From a checkpoint of a small mixture-of-experts model trained on Wikipedia: width 448, 4 picks a token.
Below are experts of layer 6 (counted from 0) of a mixture-of-experts language model. Rows are named router (the router's row for the expert) and show model dimensions 280-335. Each number is 200 + 30 x the weight over its row's rms, rounded and kept within 0 to 999.
After each expert's rows: "comes before" lists some tokens at least twice as common just after its tokens as in all text. This comes from a sample of Wikipedia text that the model never trained on. Tokens count by the router's weight.

# expert 27
router,141,169,225,141,238,158,192,207,250,200,234,170,191,266,221,231,228,237,231,127,225,209,189,177,196,165,203,186,219,176,201,201,198,159,169,216,201,187,194,239,164,184,171,169,233,200,180,184,229,202,178,179,209,194,153,213
comes before: "\n", " The", " and", " He", " In", " It"

# expert 2
router,191,190,184,136,243,275,200,239,195,197,210,242,227,222,176,148,247,193,234,209,185,191,236,199,165,209,167,187,228,210,237,228,193,200,197,163,226,223,204,195,154,248,181,292,150,225,176,197,149,157,191,199,158,155,198,206
comes before: " was", " is", " to", " were", " are", " in"

# expert 13
router,141,240,214,233,183,153,230,209,162,230,206,198,221,221,256,133,219,226,193,235,170,178,231,211,246,196,149,205,123,204,162,259,153,213,197,216,191,195,245,188,176,169,248,205,170,191,258,184,228,230,213,256,194,219,220,209
comes before: "-", "\n", ":", "=", "us", " name:"

# expert 12
router,218,201,211,216,163,132,188,202,199,187,196,185,194,174,171,179,174,174,174,163,177,227,232,197,159,199,212,233,186,149,218,204,172,225,211,187,178,145,166,217,272,159,222,218,209,232,223,257,232,177,234,191,228,189,181,156
comes before: " |", " 0", " 1", " 2", " 3", "\n "

# expert 19
router,219,219,165,162,162,194,265,156,192,187,242,238,193,147,170,220,186,147,196,183,194,236,207,232,255,206,257,155,222,214,235,232,180,228,206,230,266,200,222,225,203,158,204,224,153,205,188,191,225,198,145,204,271,202,186,204
comes before: " of", " to", " in", " and", " with", " for"

# expert 6
router,217,224,252,230,167,223,189,240,144,191,167,229,196,163,201,220,207,225,240,161,192,232,187,143,239,214,153,189,218,193,210,221,182,214,188,201,229,192,198,189,190,195,121,215,248,209,199,196,230,211,196,191,227,242,199,167
comes before: " |", " ", " m", "5", "%", "8"

# expert 7
router,163,178,183,225,171,171,195,207,186,198,249,222,196,187,210,200,139,207,212,200,225,218,227,258,189,224,218,210,161,184,229,170,222,189,163,245,254,244,214,199,197,205,146,240,175,256,278,168,209,191,178,202,197,154,199,222
comes before: " |", ";", " by", "″N", " on", " States"

# expert 26
router,231,194,182,216,162,177,196,194,198,138,211,250,223,175,244,188,211,161,285,160,172,180,174,176,168,81,220,182,229,149,178,223,170,153,235,215,193,190,145,210,229,209,197,200,138,253,210,241,222,184,226,191,161,228,250,202
comes before: " |", "\n", ";", ":", ")", " -"

# expert 9
router,225,184,204,101,226,224,198,279,199,170,203,135,200,250,119,212,204,163,235,187,215,193,194,126,236,141,246,249,159,237,249,166,216,234,225,217,213,229,171,258,176,159,239,242,194,143,143,207,176,226,199,193,193,187,147,199
comes before: " and", " in", " of", "s.", "s,", "."

# expert 8
router,172,155,175,205,184,283,265,242,174,224,186,225,174,182,165,186,264,200,186,187,167,248,202,243,224,220,213,241,222,187,227,205,196,215,216,187,240,237,241,164,171,204,200,236,220,258,154,162,181,236,164,170,181,169,230,166
comes before: " the", " a", " to", " his", "ing", " their"

# expert 11
router,264,209,202,255,206,167,242,179,183,177,139,203,186,215,201,174,143,251,183,157,160,142,204,235,225,202,217,225,279,190,200,141,244,206,260,157,157,126,166,183,276,199,215,216,204,151,200,225,238,171,265,169,203,233,197,174
comes before: " |", " 0", " ", " 1", " 2", " —"

# expert 25
router,217,195,119,268,167,156,148,157,185,171,254,226,187,180,188,219,204,218,183,204,151,174,186,179,160,167,173,188,222,176,203,204,163,162,223,208,142,202,185,191,241,185,163,135,179,161,195,218,146,160,185,190,159,155,237,201
comes before: "|", "\n", "-", "The", "===", "In"

# expert 31
router,208,189,134,162,214,208,166,201,210,197,206,240,181,196,174,207,233,168,246,210,186,205,192,203,188,216,246,182,209,160,210,236,159,259,226,194,193,221,190,215,221,190,177,249,248,200,180,195,177,165,204,267,151,99,181,177
comes before: " to", " the", " that", " in", " by", " a"

# expert 28
router,246,235,212,259,150,185,183,223,201,259,218,194,223,168,124,125,183,202,203,220,243,193,207,169,246,189,177,127,197,210,185,138,196,188,230,162,213,186,163,179,190,246,196,207,204,185,250,167,210,224,173,214,159,197,197,203
comes before: " |", ":", "=", " /", " m", " 0"